config = dict(
    moe_layers=[0, 1, 2, 3, 4, 5, 6, 7, 8, 9],
    router_score='softmax',
    balance_loss=0.00447,
    router_z_loss=0.0001,
    n_groups=4,
    groups_per_token=3,
    init_std_router=0.0199,
    norm='rmsnorm',
    lr=0.00273,
    beta1=0.95,
    batch_tokens=32768,
    seq_len=512,
    train_tokens=289300000,
)
Below are experts of layer 2 (counted from 0) of a mixture-of-experts language model. Rows are named router (the router's row for the expert), gate (a neuron's input weights, with its number), up (a neuron's input weights, with its number) and show model dimensions 0-255. Each number is 500 + 50 x the weight over its row's rms, rounded and kept within 0 to 999. Numbers have three digits each.
After each expert's rows: "comes after" lists some tokens at least twice as common just before its tokens as in all text. This comes from a sample of Wikipedia text that the model never trained on. Tokens count by the router's weight.

# expert 12
router:508561600504516536576468403404490482454512577487429585445371444517530565527507414388437489474556470546481441459517520594622536554508500526482505513455530391481582407502573563489524469522456474514491490511466372491459565510508549469462631531458458528520440515486475507594495500541437472466431438542518484496499513466488437514500491428489564504649462528559500516520462541544482469457479516487530480500439464437595524481565493434575452468572515539531578531474443406452491553477528547485569511490503490523501460501490438534469555481434537522506506474497560563482504481482518453445482545462543444526407505494470410554576422473456475517531407582578487524472481588593526446589555480372551504611528500478449587483505531465492558431490581490585530508443539430486556549487563518
gate0:540576501514473490404479514542506402406575495474569518481483569559569557485445500485425555472469336500512492529406531496513552476527543590412558509490487437503445502408620523542518409575385523524502432498525527477506417458425478471542419563433374534541497548512442550494562516519460529505525470546474567504568444461476561588473501469620612472507412539572481553468463493422522435501488519461544485493554499508586512475555469446602522479478434498493510427471495532462571434416478440497512478448559503491456475521535473497437433524524532444479459419559578527396486490432424574522551565446475498492472568565528503496480466535433461495485543521588493488492528498556561516572510490501546452558550518411470601506543449450501437447454458551537477537486514423584550427477443510
up0:531512459444474539393433518466503447415491556485583559509589562604569567636536504444462479438506505504421507450478492468530440478515477513464599419457489540425471476483538467498448508529539571442555514548373503602476402470430479609445547526513536444491459425537516503565459440507516595500507503575548518503400497534413566584430537474588443522531508584536501496498529491447495470465423524502504601520536524555486491541543506496432622553461523548489447501469533416437531478492417474457527496490487457608506501430464456482488496504504530517450512496554566455507430550513507515450481567504531517477558455407503547458465454505470400468406549459465411480563553387524522473497564566424486457500511526574521491439506497606567469563532534486494392619496434506526493490471561552
gate1:461567448560526468550421583510493480475527521404550455662534410465538604558505413497432516457470572521577510436565569540526543595449471569529380512471554478496533433439484553443533470515487514486504480501500433576463386602458491552514546512481467518473497434524511516615529505533574548443450528552450478517617577508541406485518451448548548499473449499524400618419513508519464527491528555480549476537387522472525553491514462453496472460525536475539501540418409559508517512518454511457356584444524455460504454436552517494461544577569508447533498476543459487469582514504419444496580514519548456519515540579491526519544505545427542527498448508581417473459544518556446530502530429494518513562505491491541504472492435511446460508560405506520517576567468460399597539457487538
up1:421418502500560474618487485500601460508520520501494443444576509456435460443524535457484553470483589536397431506474494354583558472529536412495523458553526515473518483431441445442469541432500425443461619485486465428598522375497496512491569545580449492472508509448538571460538534468561539492477476520502495525520444511477471466564541553572547526514431551474470525541509525383513522451511481523558505534522474432497464534373502501590415514451534470494617484474462595424482431485488557440511483499498519519507461453454438455415462462492491480487460432367518461392439536507448508538483424585550522452477521461579480540457497407466526490486425405484496393486574438473528496518471478474432557488484455545499563520493526484551525448536580434437526490412531566423432521451564554
gate2:528535543547422520572528458475461550386564461492505454450528451493438493433470541491512446467519495521516431472505522517629443495503517566419552549514555459466492537541487543553539535572514587574549501537552417428448526469493571553489513510516537494479420492469392379464537431598467462408541540400508442479501524437528467520502468484467544460591553583509598550543563490551459522519571511487528538576430531456532473405509466511508587393544465548541536571531448440504512504494441561543507442525506593469427513505494506505527571435549388549461537504368482438424543584536536505502515599572502482467413513532404568470529514523508490507489516560563513474602476475564572556424480511493466516521454543449458678451556478455462476556496495442513534541467503512436497516458417517
up2:536400512567467485487543603440435483505552457478605414447478518525432542438484501507519489482538436546456482412494431437675450459520541566450586492513453520507469651530559561432535573437453470493516549507483491424508413516553513494414465568481506565414462547520436531499547470465493461550502577376499476555467456458506458545527533407514556442477519619503509565428485597550474498407586517459501509519508493455513520531466486511447573509515476532535508487547456450531599489438542558536541443452547540472408518443527463579470479480548418511468457565400599515449542508503533532390485533540425543432431475494477467449498472567505489566510553559527524461513518437472491541524470534598599447508492588534454548520485514543449498554516544529512581493450463478457516512508464624
gate3:542528522559538429552483480432456418498499508561514525536474420495527477479565530570528476550581635488490478532462499498466440434452464534471483592482467427487482499485530637406443540502512451535493492518423540590481385533459444555590495521521491525548538519459532562441463564643545453432428494483450388535484444431481406535539507409447543477560461483516563616467479542505607465433544541544551447499402467536458469525555555435497595518450625497582514506448459505484454443455528530536550543541418521540582527471510416544471516446492507470438438552453466471481538508439511461464548629503501420416519552514453520490479417482499460439417497561516437494457441500550567553454442458494555576493575471499440509447569540473505562552517530532484584542445502462527523533465516487
up3:455461452477488487446535491431499482379495403495535567467376493531512510579479420490539460546410497443491553462540533558406438459558500452453618463519523510557535479448446568484535487522540497572434446474443566503491437426451512464494555455520474503648533515513478462454458490480538546509465466498527469453488535481556488531499561453446518524523546410486567473456487537502408575529534564503575487452429586515516569523541446444574500419448489536505544485449531517351503485478499517536409513503500419459563511484456404517474525514490535510564485501574506455445556598424541399462565521464469541493553548502477542549544558477394556487463423513559512530547434419495520567542587452437563489489543517482582463508534502505541372458460561520609574601474618503450445422502463501
comes after: ".", " of", ",", " in", " the", " and"

# expert 13
router:408580554520517522445605540464482419643529592425481664530598428373616392489517513543515436428419568580494494479500413561613528503446532518644463541431530490488530493462552477500581424626476450507489495541560546491474446554493565449453523537418486447480421469526502533527513501509534523492463485517503441576502481484442439543527459496557512447524533552498505510553441553526440463494433547498529450518459490497532522453574473484549472483448469548496499506484563440458473509482509512517590487451497478519440513520467456536637549494427506546543539478412577493452466489623506516498494603484513515562520424478457493453498459432495531470544545508472441488529607496524506462543375455490527537536427458437484521540498507461577441501514548456448484478575497455466481501456533558
gate2:482456516385473513477536527540487453533545485534450568502498515451528481472504538532407553517500494533511486412533575617537554456498546459471471517544454514467532482535514468561570413564472453500569553456537492542492425431529479488540529509518545432456554510488543518429474485471450453575546457607589487588509484546525450561411584496489587470477484534438504461571489497504495473454487557498526544527535506593528524553533495469565578483515465497403437526499553521502456532592562440476465473411513475494514618467515564496599488488434486515518489494495551473427507446542444509496449503494491522528590580386427419549552562574460493421452525408563541464430517573579559479486497451640623568510383568435558481519440455484531497411544641518602548508490495475542530455526556595
up2:499445512403443483466409382516503560555598498471418505483413474474567544466432410496444453463492529488465546541539606434439511466485487547543413509569535572487539424567482496557465512524561424547520502443488506497511468497500506539648481495594535576447537540454525485460588516521470542550592448550531464514446560453461529507558466416492524458493496523555525596482499547540564492430414435545503569558445416519535497466547395475442460517446485555510431459482520464452464512528453450549500430445515510551530563475489525385531565437494548520484511490503504599576523476461492548485551576492526447473500448451400610455514532568468465463555437519455413593445591549542566491479467584477531523450583471453442531499449571587425553544406505491560480502448518487506445477478411527
gate3:496500573534512469446537588472464473494547539443442478475530441480522438485483482419536579496385468549553492509517486492582430575452493552477443565496488499469463538476575453510506557556415574534460611526505404531459576502474548573517471585476503375536513454480513503458467539537464549552496454435409426462579492536397508564336452481528515467587418584536483555434586435571484445514480502495538489577493481569553515504483561496531532448490557497526539414418410502489587545443509448534409523440466526473490413463518536548533540613488476555521461516464542490461403440465665545427585560553518551489591522453495476477505488540551425584493525548520464466478566537544581497547530483503518469539535481571509440527499552526507405503487575455543523552522539464519563486472521470
up3:503464498489465487528479479537584518523458501534517517548494468556447473548495613484388424420559537485544473469539445485461478427585514516521529449419433481491410536421588566477437477429442476480411419493469593440483447455433459510447541449429432485453506564507554472534399510483548509490346516450528423495532510498538526564466468421515421479512547533495511473458529522497480514479457468562488454470472450589452490531487481514448520481536492590439623606514475600577481512488475514511499466476646518561497483402491450450459562532535451408422552507506498494541457533437564485437556491521439523516461370531472530543443571481530481420545528499513614514497447464488421477430536503418522414620541518482405546538572516573503555514510389495481514475492476478535439490556502585
gate4:407465532477465540421513553499519519465476532489601473528438541485506478432461508500481478416437489607391510467587484483441543443532562508561569607527478484467435501407477516524504482564504452529553577530515570492523442511529526510455440589442445446514536526507459571501498433467456420552474519499426508448489374490528495491579477427543528462547432570497546438517486666565512417512569464454428436549493580447489382393542528506569508526425457430548440525581520485525603505602432384522499538504446502449520490544563499460498511539571587590499503481417436381479514451441465487524485491521483468564461476451458472456463445497495562512519434575504468595531495490547561442539531452500616566457582483511507547505530536507533485527577551486521469547483517487531474479479469593
up4:413541448556592568550523504443452497582484517502462443484401536485478546398504554577429506479582547473490438565585552502533460495504419537587535522519565536497548471397601483551450512453419472491440540530549482496510603482534499495429464584553497446544593438488449561478460541500528432541468593553456545503454474470542373535458437588558597572531506509436519528517467457547466436474426536577513509491467503502467459456459489518565550435492599463572547491522592479449571546454490491542470496572572618472470504518571483436466580514517566467510531441419495518515494441505490548522592509500486494529554510491445381418475542415551495528467439535440506557561444425463501418492503509540539502453586479469548590523396487552488526483556509498517456549439515574484545504604521560
gate5:489476591454498513493487479477447519595543574507428500462480506556508410555536557488436420521473530518481472532534469474546473407516549573535446465533453562474520577333585565503558469517518482579519587453561474495501489562496545517411556556389460490504572479473483430423473388506477546522532469519504445506535531485455501549444491467427481574441489567510553460549451490443445427513536550578453553575537478464555468477561502451532560532432551522462563496456533433535502477538526512527565598482535481526513417628517444537604386536438519512522515408531542499508557506561439476491456517446526539389525516433539560514487445564545457478471638533506395465517568492447419447481512570546531490417569538568529500457454501423592517487500473476504499546542518510427453534416393525
up5:465504522528470532432485504433521553529534503507421529529508541556530492535484542475505473579505525476524432502430508486460402453470481567543604545609523493492431538436509553541537531404515499429509477551551557477519436548531434440520477509454500463492581521472506479535482478416449537578523527382431477544457500516482444531397471468476613441614444452504555428555473473485432503481427545492483515596486472497479539514448510508587598493513557558414546450516429477525522456516491417594457474404519506472429432584601512542471479541468503578425567410458542312523475518501497440485515485515509531427492438465510558490525512513402461474571483437539501469559572577514496505506450537481479550400515536503567493508449557483575552576482608445485539474567564473535499648535426468
comes after: " ", "20", "19", "–", ".", "18"

# expert 8
router:465666340361412384427455448687649512411327502490373384567377482587448588375576389603649521538502559500498563479467437518556499518417532475579520470504495462450494503506506442397535450507454515499510470503507488589529642518502516455501549501450491445490505463512547605513463463518499486486469472547524482542529529515484455517482488447538500478491434509525512474513482503558508508548469509524520509517519470485539507497513474508498481471530481492503573558541503500432461570475509545523443478505449516535485537476499487548501582507461530486483495479511519497480435475454522463492483471481483465548465517455489476477524501474437509526554506519503515527513549543486498468535434433460554486476518462467425473489537467510510507503484489471517520527437519458550661515488489541
gate0:457551537478381498501432526530580461538470469515597477560533425463437442468563535465463427459477572550527515565503514431557495455477545489478474455513623532428542543565483621452472518486494444461542511434545481601508458454594506543564420478467524484565535449545507554473416510488537500410572460561509427491476447417485486492418437500592535485567527446503483556476408445558560570490538543468517459464493454584476417433499503544503556527480563498418474546457449496456501433599419527461549393423468489497519560516574474492475538457531538559471464510518443453489375553408528601447438491423566479522548522493565476526453602492457496560460630505505471484458483490516529523508499476428531526523491549398509474550499464578412614524488504510474509475478570510499485468534641504
up0:545455533459476622567532463451444550524467482511571585460545455459472455516497395552474517548598478478503494545537528480522456567510480560470435602480519606532509455550521581482566473571426464530457576474544516447502426493491530502479492496501490523559433578507508537466538478444542536482522459535398621447584600475514553471444568417534510503507597463539534547544499533492503371463501503561494516432417457558501555451455537505453518621436594440405523468536573566501603451553466508486566527572501421579579509480562514407554485542428540474508475495465500569454498459528481437472507571543497532523514463447382460485483468515548501548480438507430460521569371503491534519581516431470550568465544528449600481481531469391543576509477484530487519545445569487511432520467577494
gate1:473545499505493580393534513517486470507464515509441466694562431417516536393568480503454489439475564494446446519370383454465465436525550451437373493478349484412497492514412505536404517525525581487441514464539531515428513478454517488544492508463485461470517543527551511460435495511428490501474493513465442485604533466515472570427488460528488489504431473493451567448559463528504485516503542450557532493469528471505484605630483542541511543572525485556514527580578605484473502457490512447517449484467458484506581465524420539478519538488503494489483548556418570529444451563534491511516502493575475432510409483492540547583432585472517565454459595498509564462479463433549437615565489483490446496494524411412592506529521457507472579549520473429492539453487379512504520507566526
up1:496524482486482527499479465508488546590516562480456449404456500426528489499439492508498524440581438412500434445509495526427503481481424565484603585484621525529487447471514459474447558552468495426485443556474432529548448538602491534424439453532433488448540374440358512486552495485434519453505577508583497499444532566387481518501587542519461517518511477520516457485539492523551413531484488454557519459536493499526512484619480567506312530508417456469487592551424487432533554483436466516434508496529497422506472473467478367495510366504479492527448416480538448436508492490446455518543427479521507485514549509563526450511497469508546470489478492476557539494518435531470510427555455469563460515441466480548528440418400506472466422517430512425599361578510497468513477490486584
gate2:538495537584504419500499450489453534566456424467549503511494494504548517464532478511604526449474492531557618405415466513505506495431465522541463445468469462434472465602609546568518566431462584506447428461536498575495546564547549523502530521590424539507428426570440534621543469519540520412435459541506456438404434522513479524460460519554461448423536555534425563496515581547450501553448520397425551434486552502559527446569504552507484491506458507576593575446453495474431486456466454533404471410484572448590423546475556422503532488497514487533443479411566457502486603499552459497511526533489492483627405462539393476526476524492531578464484476511577489551512556493445516450489449545511537508556475442477468417431505528452402544538522520480516507543437495466498424432452552
up2:438579523521528540466498514519429451482526490496499432547519495588483480512554453507530570567497476467483460559535482459500495604541494496543563482548472584456517481511440482357597505478467531630586528565496607522478486446486551454546495518488493528487441571539570478464505559535598539554471464393497424479477437552380537462389441393404543433471420562499455554585492533505508516411491503520517455477533481460529462489429507505473460585443526525435502554459480444492487622549524516525551456571531536518554444513564415467558416427553499578516457547465467500522581535525579510478549443489488499480585525447525498512563531541538559584444563498525444517441495539514598458463491404412437536543415506479496597419470474514497560504547496527414491484640535492473495508571477426
gate3:502460505429466480588413583546508490512439466490555506571541356471454550533524510501521524455388444492497485523578492424510478455498541486465419476444459384484437457490543462357405491442577562425561391484397530494553460560488555434505504482473487441521474556537559463462480559480517559469445466529538452536550513464521463399415531468529560514483473513576486458445425405528599488541499465546501664554515488440535498485495483480517484530489596520560532604453571572452370526544507488546488448468478518462448489450587535516480557469508578483444509519474451526514560550512493495487542483521485390474571369472540512475512506461542482574500500464416578520495534552488470518508489469420574498440489497414490478528471454539517443446523470407445458384527525458460481441447520546
up3:488602539447469446617427591640528549546473379490537580513445382522529544541487440491500505539392471452512482565522446498480416461432567440464502494500498491492450513611543537470451513543545528425432463497432429470444558541582492482554468470521503513592539551492519423538590493545537500555499484507568456560461475491499467450471521529466549495580572533555551452407508472565539570515546510533448585537555501428505488463488526498476461553423500524628581571462597541470460532502562400508464459424472583432522478532568497453512431507550495580447528461494588578449421490446501554506483469478573530541462547518478460489436470493532538501549562528387590532495501473543454499460509458486566476481543436495596436570404444542491508510540505446553457483511490520448582426543512540
comes after: " the", "-", " a", " and", "|", "=="

# expert 2
router:442518501547588545518442420481482404476422468412489576580478474440564416552541515474453575471574487502539421509438460537516479533473516532500488569483519449410477563407549490488497453555401436563616500470507426527445541553477497478492527520470465492559468551601565471504569390500497521504504463568508495561391512441459424522553453412510587378506492532565531446590444533501505490580442512468487471574565527391528597460502618428483352498577479526503526523514480482504479536500520529520519502483505470520479508552455469498658582426548554565510580437445479548500489464517534457437427525451537484525465409433440453540427479446531489515560473527563461546523514512545455477515502447459486499543439470465490492543547473488576573435467529446517524538473539555522383505475529566
gate2:533443498543509516420582443454426440484551513406444657536534470574475453539615477517504510458583488538566520469486541542439415403515532473510505570419545465426483524531586520373430560550471469532411491456419516564495536612403509548536594582459493460550557525449557566536483474561481525535579503478432522548506515511472493484540510465522510502457513513498519561511407525470580468490460486451411493433476529430508531500548563449480508597474499521530490576555527521532493480429513517524488517543481380494453652450506502498488534441541509457510506545454394432486514552429441450519487501548434482458592511510508385492509409393483440501472560573477453471495517550402414438561533524471527593559457528465420584469517453511537532566477550489516529544519474528513454454509485536
up2:550468421438481518549441590545572528515597532553553427489487546382428533423461527484538489565488578510502491513529422522454503543436529447570480530541464479590520476494360506537540413457480581538490492632556544468503448387519531491442499431536504479467512600550430457466500578422487511431449469455530493446525527477479561595537465552481521465566508480460420413524605489529528416459509592512530503530455466598476450499505426516536501348489508443536514470417461542434475428457522507461487511477503573472517489566483438576450547558530529459570542542487515548516490418553550554529494507428546553487398474501511598552555567650540550515480426464510561512523497495610567555441549504526507490472521484599510456509493530430495544486498507508476490407447531455485573502489488465
gate3:558579530532513435493575450489493371552373420377527505482492427431470537494522449481507479528558455568558488532516563577575460606388476552550479499481535521553516525413504514577535542491448455484591554426543504453466448514423545558516452384424514541444409494525361434501490410476536575439486434586405490556481510390482545517508522551522544520520534531457545401495545392525519509478521555492502489472556551425530512539445490405505422474544524434481486475531509455485373522511505527503590463474555484455493449417415501524514449463499564606533515414430522478494574496493543488473499537453490500450488490460528544554501516462513547481499496525467516456568534520501517409520489475533494495461498480455588466495505514539433500448518502472403525524382427450505444463416394471
up3:469436496544450481561511578458483515528524572461439546521483570541508495498531446595556487458566469372425501478469404500529469399594536427505473414527467568487572459509462521474601480547471470487452492516499485479476508550561526479518564596512522439400466441515555592504512401514585467490576549462546572455482471533505372527525522476479456463512445571387472477500499499484557492452516587527496436430512528512522609496540534519596522454525393534409495581425547464473536534488528526399502595419465481559524546532526433591584501515544502401484538572529529475581460440424499544522501521544468516601584493502463533494545478517485414472512481485505497615429522488467473567524497552493433476487494550561507424472468488493523574459402493506561429532507536510458521583633557463
gate4:542432472453468573486477464533535522503525490440575500537531512502548519500423550546562524436540570540458421443483452478519492492452542593446507434459424444463473456575560563435432480553570475527572499512502470386481557392453529494558470530553481543555434516471544543582558582474505506464462494590536469428492537481483427416524531517464448446474457448518518530421481513501502439583528524494411463585541529502439465475549486535520515567641552481572445504508435579490491538420563446530459549469439452526455522462566538500556586524483497587505533430487519458516489593517586436474418524570604346537422588513458538525443494495536444474535479511474478500471436550442457457548492536511535553578553505452469509512583451465600517513473558466429521584471471494423377518600579478
up4:525558596516533469463474470396527439519387457519489569477524583607519533534571467404528477545461496547567473467627431550419546536566457461526536540501567550433573573466510465499466513456521453578544586481431447524509419548534529559555547522410436530447534563548431390498469445555482419574424478402484523552494422419440505524536489405541436542471456444497459449575497537461540519476488441480488511523458520477507478492426549534443492562406454463454523465553478451478515476558496504506458519494472414429466440474415531519460497491472518510479446486549463523550663493472456538585482464416404614483603431514481520536516499537493553566474591437600499388502535500515522494487472441516463451492500412549470516553452494496466550505463467480566435462475433455488552491465466483
gate5:573505485552441573566477510592508452493506543475508483625545521486464478582525478471460522461496593456535497518474494489552416483472489498369440544500479490439515556472621496482394546509554444558524524477528443502492505483423415475397428553456512465450476487539469439501407542540438575561516515496410476446515501439481431542610443472513613495502473495556565470556561580577604451486445446570509559558559541470587524492530455470490472508567547511440519523484431469602547518527490519543506457557532507494512484514487459532535533458509519500477484539350463520465547557473460553476451418497529554510544463547391353488535504490467498545591426476530449480492548470535542454451485454482583469543506498439520581469542429394493491497489488470461389637519435546461475579557532431
up5:514567574401537525532530516457483579542530442445515458434435503493440495471528470507481490571487456542505447494476477482450493478605491517550503447413544437577445456522547599408512573591568560396447529543516481554549540485459517507451557528459556553489565557421417529453472544419525578473453499577575498535508536544510501509448508431483406459536614545514403574463503413503401535412476540508474492498441468499544449462390541550506511481407516455534421583505533551454492520455528546446455466473483536535498523464508513477573478493539526459533558566484524521506497582498570436501581459516422493512455486401541561441390421532492550497477525452571499480514480584469472406579480508538378464552538512393492577554408521517588485455467464515550492447503523457445621437441474526
comes after: " |", "|", ";", " in", ":", " January"

# expert 1
router:521500508580527580571443511517464466525500509439547557546548419398588534510517555444422502462521506521534454435506462566598484523500520418558465557457575474446527453449562553490545439531491481536531454533527503567434503536512517445431464494471467430559465578539539571591528454538476550460427438573549499575486510475474446518561399421555564471544500538507576462511483554565457430563483524432479431522513460482534572433504575475537454500530453497558510522535499497458456484478555547581555515419489448567476555565470434596595527414467546545590573413435551542423488434508561514424408549500552463564445446439422473493499426465402434543511447510489460567548550548574502478572489474443541518541479489421490508544520440402545588485453574431539521476445517449516457586417538552
gate2:560531533569509573458454506472599533504436577463511407524455427560546467511504499426451422453565545486473481555426447593552495508585615465506388534524503503513429464574551536458509563567546467481487505501513462451451513417562390599555515547455454519506397474569590521462511521526514527470404490485559500549571449574572467519465545417466417466458472424469482498457437481444559444498450452446449503532459521464441440497569452545498452457563469559553498596476480431494422532448463497516510556472466488484501554574595468567637425531454528446620497502542446609465444455485526476518532522451536469499488480422630547418532441439580454482494501473450477559548515583517526525506485628536509463549494493505526413490475533469532500517472528407469514497434525524524535532541530507
up2:614522506507433552610480491518465449493545474501557513490539443470433528424565458507545513545581525535509523539501465538557421518504506533559487472426504533519501495584520473554476573485543490482625561533490482440520515472525483555507574544548480456481505496509503491467551504467492469489467450464614429528505600484550449418497577453475455534517388485572533475554508421394517529516530563516503523533539398459505475502533493517475602564463553400463616461463490472542392517454485500447474571440497483503523478543488499445528447432499595408566522572522557452472423455451496554446500450599552570525511513452537490479565492498478360507446499460469447670560517569434517442370491586580574404415452552515536465467506524519396598488540513480535500521531519491473488497516562415
gate3:461590529503550556469492422504569543478542533451541547535465437525467481507446547500446562600548506517490515557570455561501411546445567486436465529514473530534499417467469609533460539480635488515548483534499455528567465575563523477478449558475468470573561502518533536504450507487435507498481501482490468479572447508486496512483463502446522585579385574539543510518513465556422556499527493454454552519468586521535501450414572556491538442541486554521391493578537492440523473494557514592476520484443476588447646553557540453523499507546564523575552463465484408409501417510516453535425493434542506360506499461491474480489428572465357450523484479546504526566480395434466461557549617509562445463469547536540431519546511504427428490569532518586548528412410456460525553494531548
up3:581460557543568594490518513472446496531536430584521536513443470596445489448524347531599504511503478580520552533537511535589525462542480387491391505543529526499514544579500410441408514513478519503428517504459487499502414501543411604415567431481527491408528502426493454547448448491462486535416524557509536506521592435356593486503441454580534483496504477487514515573503408517555448442435500532542543466489502487523539530570485575442497573486423413532554532483553503515461579484519558486493508460530481494513502448559591601545478476518516442453550492538473484515470536485476469538463522490514452518547421491398447530548589522594511560543467445472553464474465570477550439439482389429506529582471525434480523539473466454419511545460457488409471490540456533553536469427540384
gate4:508495485554489459512567557490465556557580562515564406474486462517533470541431562537493435482464581499472552523490493548429474478441534547485452486568528436424451587499449575473527474542569550561551423416455555429520508435517541505556450606453496468540518571448506513469551512525526579381420465584444474587422482440455432390549497450580434513416447492522422502430455523521484424605435457364438565588602375492505446526522501588586492595490494560431437456532512492471482494518543442514539455519541492553531479535462484570596486461500500535503459474479465544482493443587557510483492489448487521499496525457509487491501496590487609483512490504532484495537433475373478554483526563543585524466573599438512482483462397522574513456450445444466514567486473540535512511494506502
up4:601536618473580483448536471440491405469485543535469512430439442469610500568514583531462475525488506470488401548476494444515446456542552417466523527476479570540496565538506510526455465529524497524449471447513510431480443465481408541441551563577397524553525535499587470467534565615511411514464393459450511517568563411535449453490580523421459514530494365451518527511447507458466507479535514507493391507418497519474589533458419488513490521439538572603440517511558524508454493545568500475533522510476476501567443555449576437470489486558403533568527437466547425436464480490453576510535561544535563471516418531547434510490485512526573495518586552537469573526511504498540473516516501527484597395515420474386495565532441496505492478500509499518490345413429427471461503432558488
gate5:528462576494471642499530515480561504496528499532573578577532521501471446435551483518473461463545524503575550518426460518507386551471423444419556508608425466522469461520502535554561486419447506522498539493501451508447484528508526510550526484497544501490490601469459516510576490518542598499544598547585442476427543559584396446467563486495565535578488553489583467506482468484501450537546509499485436566479478456554497521474481483493443376597478428478429454455496547519504554489487466538522521492426518493462489548509477574592493512429575489447456483606599505560552446544580500483505499523509445501448535499472565507548504585499519477516438580535523520542455525404515544534505546588437512557514562520484371486440311460443534481454474420551568495537518469395472431370493478
up5:502552528437484440498534506554406444586523451425462487417404514502556524445462429449469517549488404526448420509549537601415539471494490453599468521407566579431482583386490511500514503531502487549479462534436471513524549564536488587569439393420518573486501474451513558517425551516433486425506523545439448549564586487476517524470439507497441357491526510467461552553519631488525573551451481504511452486498495570554485488508447508566506476442505563507488532501497468596532480531502530442510457479474537531501415526482508463469583522484472543470610575572402469513546503573447465515484545510473600375534525572470465503486550532494513546557524473441510436498519534553413555471536452437567489393586526484467608515553512478493533538569575524466562516558601508534502487485551590
comes after: " ", "–", " of", " |\n", "1", "20"

# expert 0
router:425489567538462577485576522512515425667562476501548518506594415420535527377538572452473508491601489545539511412599432457497521548505480489458430558476550472460512519429507547418524476438423414488485410639510411586435611547607546527512628440434510466575463559496529561508574510487460557444488487539507466513478570464486483547490420486539550436508484526589545533481447459522445497487498524440494463518501450453519510503557570428524449496549432511517520473520611402474381520430543534507490482446463412498459519535484483477437489469405539470525510481556637555419484501438515560453475532513571488533436510468541486566474502514456467531552455540564490568539443499543491485522438517488584503517567504519479541516519497474503549505501498482482535459520552489508545589474598545
gate2:495498423460442519553460494564597516570534496497503575462619510644447512477560491450566530502624547490453454457509489554525508342535406467430466572534482580457551424494536571542497454482506473552497500530524513495534433552504532529446536429503577487545491474511539482570451491451420452409544626489483477548460605489522529434441500484511480529428495560508446523527553547442528568454536429494460434527520495467462534405518531510464472409430456508478468517514538545560548538445498533475493489572518566478489482573483365500568524502502500610435575511570532493603542443385555447502446584457581556493505537469516464466536432486473469376510490472502424495498494431540481532451484435517565520492555479437545566493568468471506370517437475459439511493453517509431460489498436575
up2:453541453496421536542501561503450431423478513491494487504457528479447495446497517481499601583537484557482414464480534447463590524526544470576476538527445555491560480446500464498496385543436430591541525501559418520554481516499473511482519505537405618537528578418465521443530492431593520491497503597472478506497541507418439580437434521524547457495572586562527483492515581500413434434492565537570470528579596562552449518455500486517458509497553499533516477385450454559612552533429526488471497547484479535620611452479484457529420554574520434513467489562518516490530473364461501497493469577539500525488497601507463473481570531493450509510454443456456500505416426535516455504551365564480480563552433565454538554531542477412446392527545504510549517528536522528424589488522422
gate3:484536387481512598595382578531429479454407508439465483655501480500415558534523496384497499450522509523434553439549514515448525411412463492466502510496471437517495504443542552404509531566530487517518511507461405478509468631476508494373467548446461514493481534502533553585469543524477517478453403473504448492455511487459488392514557519476545493538498441490525497424523437475508473464480563528530474482440513494432601542513571487575520586512514397520575504473526542482481460518542554542499476529450415481520519430498477511541522480523468437439481404503520439491438440472479476422459540457476521494484585508534456475454472527432401460416567527497503431487515443416419558515557424508481473494585600544480505503410549447541538472420516588443461599473482397551502606518575534
up3:423550463433432553537525512482495538611483482559510555480489517406487460528614419501471576462499545489557455473571505582455474616549522568550460554455432577416523446479514472419482477487451519548426528459445487551474598498632475461502502496429544476458523554523501449511484518505446450493524484550505458505478440451474437512457438506587441428514487509657459503412575499514435522457480451610494527582525549453444407606539415491634499642415516475491400521419545530487531491502499605499513509540520528491549523504531494481501570645460491438493467588555515550478435498503498537581546391578501471452501462587472540435478477433476522504454486522475499539509530487508548501504460485519523505563510501512455460570427456494567495405516485505497490476561481558596480512504485448
gate4:612521489461567477562547468415536473499445561524499540468570447479488503594389501491591486491516529549417488465526470486540502553613528414425460434490518536466479484518425522516494467480532545441422432513499477521537425489563608513462588449506514557505366502550525464420468458530475510490490499414479486510487563409503505584535531494488400435548535570528456471506524532502463524457410554537431501488465501468505487516438464491482467527459456409473514476513588559466532499411475550581533494454428468501424540475483444512576566563553480468434535495476535554498512456470602488515435515589403532529469558463429425507501535581410393477425535481597450493578391504566357487495528452437449465600521444530520485457500528465493468489576579501531472505392369506491481526513495538
up4:496497458444577518457605460512470537445589574472522501502484557467528537529483404469425544543503488481531411365511489406482455543544449494473513533506394494570443510536405527424478451457470511426552530466519506548378525556425476450488458479465478452528455624592437468487465422455499537442481454470520548498564588472615469512533524463463468485541460620481524463515494553465532393443481476550509515486506519414486448467469459482500450460482433449563454507399500578473477480398433423502503537545463549501448537532578451549503470492527498475487445567474441431515550494419558495433503424567481492512494523558487505563504531537432558493519381490595518451545577443495484535461544495527452563582403515547531497528627475545428541486569473441520412486467452479478356453460496482
gate5:533469484487523455515557539595553526548453487486443474505513461485544465459535508540604435540526504502501439467478448468428552546456488487526491456511547521477499465428551416467432436562502433510520529520587415452497553416488557389512539399614478501497539494486464562536577458510526437444486468616504554520483518376546492512474495494475455472489455407536435461519495522503498457502493495599442443446569464452502561494416617511495583534507508439471478385561491527488531522521568537503528442484422496399536473518491510554502494471397541559568495503483514499496465495559558553526420522457598554514467544427427513484548555462488524480487427435440455518566478451410469460470474573374416518464515508522585449489579402586375422490624562431464587441479546521453491512515468584
up5:559427424487448518414527504442568412426392471484431519459427506514595472509488447498431496447462552566421484498472554568516559495497467530478435492562480507491550436437515513445472460488468500489387492409522451466475463508480458507398463576530533520427479476465405527487515466382445572538547521544524508482458502410479501538492460528522531556538447567473426585436571522494481594522458544488559472512528506457582497485541458530493569418544582467512516540514477403492480521443499558469485433505460461448516543437501507475468485371628527383533436551509486406452469547437444524410546462550408540515544515522500456438566454615442446504495475562500443589495435530480556545592538563486563469461493491529466397507416418495573499410462528533612519496439494443535525493539520521
comes after: "\n", " |\n", ")\n", "0", "1", ")"